config.yaml
n_layer: 13
d_model: 256
init_std_router: 0.0132
n_head: 4
norm: "rmsnorm"
norm_place: "pre"
norm_eps: 1e-05
rope_base: 10000.0
rope_fraction: 0.25
init: "normal"
schedule: "wsd"
final_lr_fraction: 0.05
Below are experts of layer 5 (counted from 0) of a mixture-of-experts language model. Rows are named router (the router's row for the expert), down (a neuron's output weights, with its number) and show model dimensions 0-255. Each number is 128 + 24 x the weight over its row's rms, rounded and kept within 0 to 255.
Before each expert's rows: "comes before" lists some tokens at least twice as common just after its tokens as in all text. This comes from a sample of Wikipedia text that the model never trained on. Tokens count by the router's weight.

# expert 62
comes before: ",", " (", "\n", " and", "'s", "\""
router [147 111 132 119 158 152 126 153 117 121 164 139 145 138 176 117 143  85 111 117 114 151  97  71 123 160 175 147 118 157 139 123 109 133 104 149 141 137 116 119 138 145 142 127 136  87 150 136 128 138 119 120 103 149 131 127 125 163 115  95 133  84 129 168 103 131  91  93 122 111 138 134 170 162 128 121 123 107 127 130  94 135 138 120 156 102 118 149 132 102 114 123 120 107 152 146 123 117 141 128 125 105  92 127  93 142 125 123 204 132 124 170 103 139 113 102  99 145 144 105 120 121 181 154  94 134 157  75 138 165 108 115 126 102 147 120 147 170  86 143 105 107 109 149  86 136 152  86 114 144  99 139 123 155 107 113  92 105 178 119  83 141  89 177 129  84 142 118 131  99 112 121 153  91 143 148 136 145 119 123 156 135 184 147 166 172 112 125 140 134 134 144  97 110 127 157 100 141 131 174 121 140 117 124 156 164  99 137 111  79 148 144 129  96 139 156 176 117 171 142  77 147 111 122 138 130 111 124 105 106 109 123 139 138 112 116 107 154 110 112 136 100 140 155  81 107 118 123 190  83 121 150 100 140 157 137]
down0 [ 99 125 168 119 153 164 128 137 103  90  94 142  92 129 109  93 128 140  91 116  80  66 151 114 182 130 153 135 151 123 153 125 120  94 140 142 126 154 159 151 151 126 136 129 152 149 146  99 117 101 122 121  97 135 150 127  90 130  90 158 124 147 149 129  75 162 109 127 180 128 113 144  94 107 133  99 115  87 105 116 130  92 110 147 154 132 148 183 152 140 147 139  99  88 153 112  98 117 120 104 112 132 142 126 138 131 134 140 185 132 129 119 141 135 127  99 133 151 114 114 129 143 113 157 156 134 111 110 196 138 157 123 180  81 120 125  80 144 141 150 139 148 106 144 119 127 151  92 135 110 149 160 139 150 134 137 129 122 126 122 109 130 147 135 129 147 105  93 154 126 177 174 120 118 151 179 125 121 150 122 127 104 131 136 165 158 123  99 122 140 111 164 110 126 140 181 112 116 149 166 118 103 119  89 167 143  94 133 133 141 135  78 144 141 106 136 134 145 123 142 139 133 112 104 106 117 125 108 126 102  91 122  94 161 100 161 155 176 113 104 176 164 176 105 127 152 167 100 163 136 152 137 112 142 136 126]
down1 [154 153 154 149 130 119 145 128 131 124 129 147 130 118 132 112  93 148  96 105 142  85  92 130 140 148 125 109 124 125  99 133 153 119 133 145 137 174 160 124 178 147 127 172 136 124 114 124 130  90 139 133 135  77 135 151 128 137 127 106 135 156 164 161  86 161  99 135 131  85 105  89 135 140 166 136 119  90 153 134 150 114 125  90 119 131  65 114 142 146 128 179 168 145 143 135 109 131 132 140 119 112 165  90 101 137 130 142 160 160 103 128 100 157 153 119 130 129 136 161 115 104 126 176 130 125 193 156 143 120 152 106 127 110 136 134 138  82 110 128 138 171 120  90 104 155 113 146 115 189 113 134 160 139  88 171 162  93 125 116 137 178 118 143 131 118 159 152  93 145  87 129 160 116 126 148 151 125 130 105 112 150 136 156 112 103 117 108 137 119 117 103 138 116 124 137 101 103  84 114 121 117 132  97 120 140 149 151 177 108 128  94 125 125 156  70 150 167  73 148  95 135 121 139 163 140 138 143 131 138 148  81 141 124 120 158 110 125 121 113 131  94 105 137 189 189 166 117 122 135 160 124 154 123 146 142]
down2 [169 133 135 131 159  86 108 130 129 160 118 202 155 148 149 176 121 173 125 121 151 138 160 144 134 122 129 136 122 160 150 123 136 120 137 138 142 167 121 135  84 161 122 122 144 133 124 107 110 116 129 163 177 115 106 156 158 116 163  83 117 165 138  90 170 147 123 109 159 136 145 141 137 133 121 109 110 160 137 148 157 167 101  86 165 142 115 134 154 153 114 126 106 169 122 130 151  98 117 132 121 116 161 134 101 127 165 186 132 121 110  95 151 145 120  79 130 131 141 110 158  79 152  99 121 128 134 153 116 119 117  67 134 145 132 150 120 145 135 150 141 152 172 148 155 140 163 128 118 135 106  99 150 160  84 119 145 144 126  71 146 125 156 119 152  82 131 129 151 114  97 140 108 134 143 102 142  95 151 126 119 146 104 165 117 157 126 144 153  89 155 123 108 135 127 119 142 107 117 125 138 168 128 144 115 172  97 116 111 103 155 101 152 166 133 178 103 104 106 121 146 112 107 129 133 117  97 153 162 119 130 153 112 118 135  82  98 135 102 148 118 163 109 151 133 122 181 126 113 128 201 136  91 131 149 144]

# expert 11
comes before: ",", ":", " (", "\n", "'s", " B"
router [138 138 142 114 153 137 132 124 154 111 173 112 160 129 147 130 111 179  92  99 115  65  74  80 147 167 142 151 130 130 132 143 105 132 127 154 132 183 136  82  83 164 102 135 105 116 104 104 144 134 114 122 109 122 145  99 152 115 178 126 160 110 165 158 107 136  90 122 112 154 102 140 189 148  82 150 127 117 113 142 128 110  85 148 129 128  95 162 105 100 152 147 126 132 143 129 117 158 151 127  97 129 124 119 113 133 116 112 153 133 109 171 103 188 115 128 103 126 176  69 139 184 131 123 142 146 111 100 140 170 120 131 105 107 123 131 158 148 138 139 101 157 102  76 116 132 150 159 145 153 137 112 128 147 128  94 120 116 118  99 117 152 119 184 101 156 130 122 141 128 133 124  92  81 111 129  91 131  97 119 152 157 135 131 136 139 133 110 131 136 139 135 101 141 109 148 122 106 131 108 137 134 101 114 140 105 151 119 189 111 110 130 160 116 124 110 165 117 139 130 120 147 149  99 120 123 101 107  81  99 150 106 138  99 127 130 116 169 166 120 127 116 113 131 132 108 123  79 157 120  82 131 155  96  85 149]
down0 [137 112 154 120 190 146 131 106  87 128 108 112 123 104 108 144 152 125 111 110 121  97 179 142 136 100 140 162 139  78 100  95  93 164 104  98  75 193 175 141 106 164 154 168 152 125 116 123 131 146 131 151 106 148 126  89 101 130 117 135  98 164  93 104 134 114 101 166 115 122 156 114 100 135 122 135 116 116 129 121 140 140 142 117 124 140 120 120 148 146 121  91 122 100 142 130 109 155 107 101 134 122 167 105 124 140 139 124 172 141 104 133 138  98 134  98  88 100 121 148 151  85 101 127 141 126 171 148 138 118 102 134 147 143  97 115 110  78 126  85 147  80 119 165  97 112 157 128 115 147  68 138 160 115 100 135 128 109 125  97 166 171 132  74 165 146 129 124 171 113  98 173 103 148 126 127 131 114 117 108 161 149 152 140 144 136  95 127 130 155  95 122 170  83 112 119 134 141 159 139 131 132 146 107 112 106 109 120 143 106 159 107 104 168 140 161 121 111 120 134 157 128 116  94 148 137 136 138  89 116 131 123 148  97 109 107  95 110 149  93 146 103 116 153  92 168 122  91 167 148 157 135 146 121 113 128]
down1 [105 125 170 127 121  87  93  98 142  64 134 164 157 121 126 133 145 157 148 132 159 116  99 109 112 144 142  93 106 125  95 166 151 118  84 131 119 162 138 125 133 149 135  57 142  84 118  75 168 171  64 137 143 119 120 109 123 158 144 135 111 135 134 139 121 153 174 146  90 138  94 171 172 157 131 122 123 158 106 154 119 133 119 137 129 128 126 130  97 140  93 138 107 130 168 119 112 167 123 132 125 126 138  90 153 118 129 131 129 141 105 153 133  97 148 106 156 128 123 108 130 137 169 123 144 105 132  88 113 118 159 158 147 130  94 110 149 149 100 184 102 163  96 135 133 109 146 140 132 158 146  74  97 143 134 132  90 152  86  99 124  92 123 107 124  90 108 126 111 117 116 141 182 169 143 124 154 153 121 121 158 146 131 135 119 181 130 113 124  94 101 148  89 171  96 149 151 124 129 136 201 147 104 118 121 167 126 143 131 143 121 145 158 116 142 154 118 133 124 149 152 116 121 120 146 150 115 134 170 137 102 123 109 112 134 131  97 108 168 121 149 114  95 105 165 149 154 107 108 137 122 119 136 153 122 125]
down2 [ 58 148 129 123 116 108 130 120 116 107 129 120  96  93 122  74 119 154 133 108 120  90  99  94 142 135 138 169  88 146 150 126 114 103  81 129 123  91 129 161 160 141 140 163 121 132  89 129 127 100 144 101 150 149 129 126 104 138 132 100 186 111 146 192  99 141 136 133 134 107  92 132 136 164 157 164 144  79 117 126 121 125 123 156 185 140 129 151 114 134 121 132 126 106 169 105  95 156 117 159  68  98 102 127 103 161  96 103 162 132 106 133 119 139 109 177 159 154 145 103 146 143 140 185  89 104 123 112 130 183 129 152 143 120 144 115 148 120  89 167 143  83 111 128 106 151 122 147 117 132  84 100  97 115 150 125 135 135 146 113 114 117 136 144 129 111  76 113  85 128  95 124 170 136 128 153 189 145 148 116  87 118 122 110 151 112 148  92 164 128 118 135  81 140 168 183 154 129 129 116 145 128 131 104 177 133 122  90 132 147 134 143 120 123 141 120 152 131 151 139 128 144 114 152 167 135 139 145 130 110 162 114 132 135 129 132 121  98 130 104 118 108 142 124  84 127 144 108 153 127 112 115 114 106 119 123]

# expert 4
comes before: " the", " a", " his", " an", " be", " their"
router [152  92 154 153 181 124 151 108  66 138 143 117 108 115 137  94 139 100 113 130 120 115  95 120 121 125 106 114 104 162  75  90 173 102  95  71 131 167  94 161 148 115 137 119 183 150  90 100 140 161 100 108  98 164 146  98 135  99 115 146 125 137 151 152 147  80 131 111 114 113 116 167 141 130 121 161  98 104  96 156 112 104 153  89 148 105 148 159 164 120 171 125  98 110 125 121 120 150  86 145 102 130 100 129 159 129 145 120 121 172  84 149 133 140 106 147 128 127 135  97 162 128  90 187 132 114 126 122 151 134 111 123 121 134 138  98 154 161 117 129 116 152 136 153 115 157 104 121 144  86 123 170 166 145 138 140 137 122 110 138 119 140 149 168 136  75 156 134 147 103 123 115 131 131 124 118 114  74  99  99 114 118 151 155 113 122 112 129 114 130 170 142 129 117  96 135 124 115 172 138 122 109 124 134 137 140  79 141 136 125 107 100 121 151 107  77 149 103 111  97 106 116  92  95 120 157 144 114  82 126 123 129 127 183 143  87 105  99 153 113 129 119 146 122 126 154  91 107 117 123 125 108 126 159 141 144]
down0 [114 121 138 160 123 123 148  92 109 157 143 187 159 106  97 129 108 138 146 129 177 122 146 168 132 132  98  89 169 120 107 108  87 109 146 101 125 157 135 141 164 125  95 128 142 141 177 162 111 118 130 133 118 153 153 130 142 114 118 124 141 129 133  97 138 130 131 125 159 129 174  79 115 156 108 175 129 160 125 104 138 121  92 147  95 115 143 112 150 108 116 130 119 132 143 116 152 110 162 152 142 117 146 124 117 146 106 114 123 110 116 132 137 138 164 130 147 112 110 133 106 131 124 106 180 117 168 149 160 104 126 118  87 132 139 148 123 127 179 133 213 174 116 120 133 115 118 127 151  98 163 153 105  93 163  82  84  61 121 142 128 129 183 118 150 151 105 152 153 100 111 107 130  93 135 136 124  88 124 116 157  95 138 112 115 134 108 116 148 149 108 108 117 133 155 131 103 155 127  96 117 123 160 113 138 145 134 138 121 126 122 112 160 116 158 120 147 109 133 146 127  90  78 117 144 124 132 125 101  76 140 152 149 140 166 179 186 154 141 166 153 196 150 140 125 123  99 129 127  96 118 105 107 105 139 149]
down1 [126 129 118 139 130 132 138  82 151 167 146 133 143  91 123  96  75 118 111  95 132 164  98 117 147  81 116 141 127  83 159 120 106 150  87 150 187 130 137 168 115 126 144 111 144 123 138 142 166 121 140 125 151 145 157 155 142  93 128 109 130 132  96 130 121 120 121 156 125 130 155 124 119 101 127 135 118 113 165 139 148 120 158 103 134 127 107 163 149 104  48 104 147 115 118 149 113 101 126 133 136 175 188 103 114 182 109 106 140 141 151 150 109 113 134 164 123 113  76 106 108 121 147 166 135 119 136 108 193 122 147 152 124 113 126 124  96 132 149 154 126 153 155 109 110 100 131 137 113 105  88 141 147 129 139  74 121 133 158 171  98 101 140 177 153 112 141 150 136  97 161 146 134 130 137 136 120 119 126 152  95 134 107 149  59 111 142 155  93 126 146 109 130  99  95 100 121 135  92 105 115 141 110 108  87 170 137  97 165 136 114 119 132 176 148 131  95 154  80 171 125 126  90 137 144 137 144 109 124 150 165 116 153 149 122 155 132 152 125 137 122 151 128 143 145 154 139 129 106 158 116  95 145  99 156 157]
down2 [ 90 136 109 123 168 143 118  89 119 106 174  95 141 134 143 113 148 123 166 114  74 147  95 135 141 113 149 176 145 153 167  96 115  96 106 129 118 109  63 135 165 121 142 106 144 120 140  93 145 149 114 133 119 100 149 153 177 107 124 157 129 124 110  78 162 122 176 149 149 113  98 108 174 138 135 141 157 120  92 116 121  99 160 136 174 131 139  98 120 132 122  97 157 126 140 116  96 148  82  90 159 125 130 103 116 115 115 101 117 114 155 187  95 107 161 155 134 144 114 108 123 116 136 115 114  91 151 136 131 114 132 143 103 147 139 121 107 122 145 111 121 165  98 122 145 124 150  96 117 132 125 156 150 142 126 134 161 113 105 138 202  87 112 124  99 143 111 145 174 131 105 109 144 125 132 137 129 126 150 120 167 121 144 153  88 144  94 154 129 142 123 114 114 140 108 133 147 120 116 142 111 170  64 101 129 134 145 104  98  96 129 106 170 131 158 148 147 150 139 125 148 146 125 114 139 102 101 124 116 134 153 147 109 117 133 119 102  67 140  91  96 139  92  66 184 152 125 121 141 133 107 146 131 126 135  94]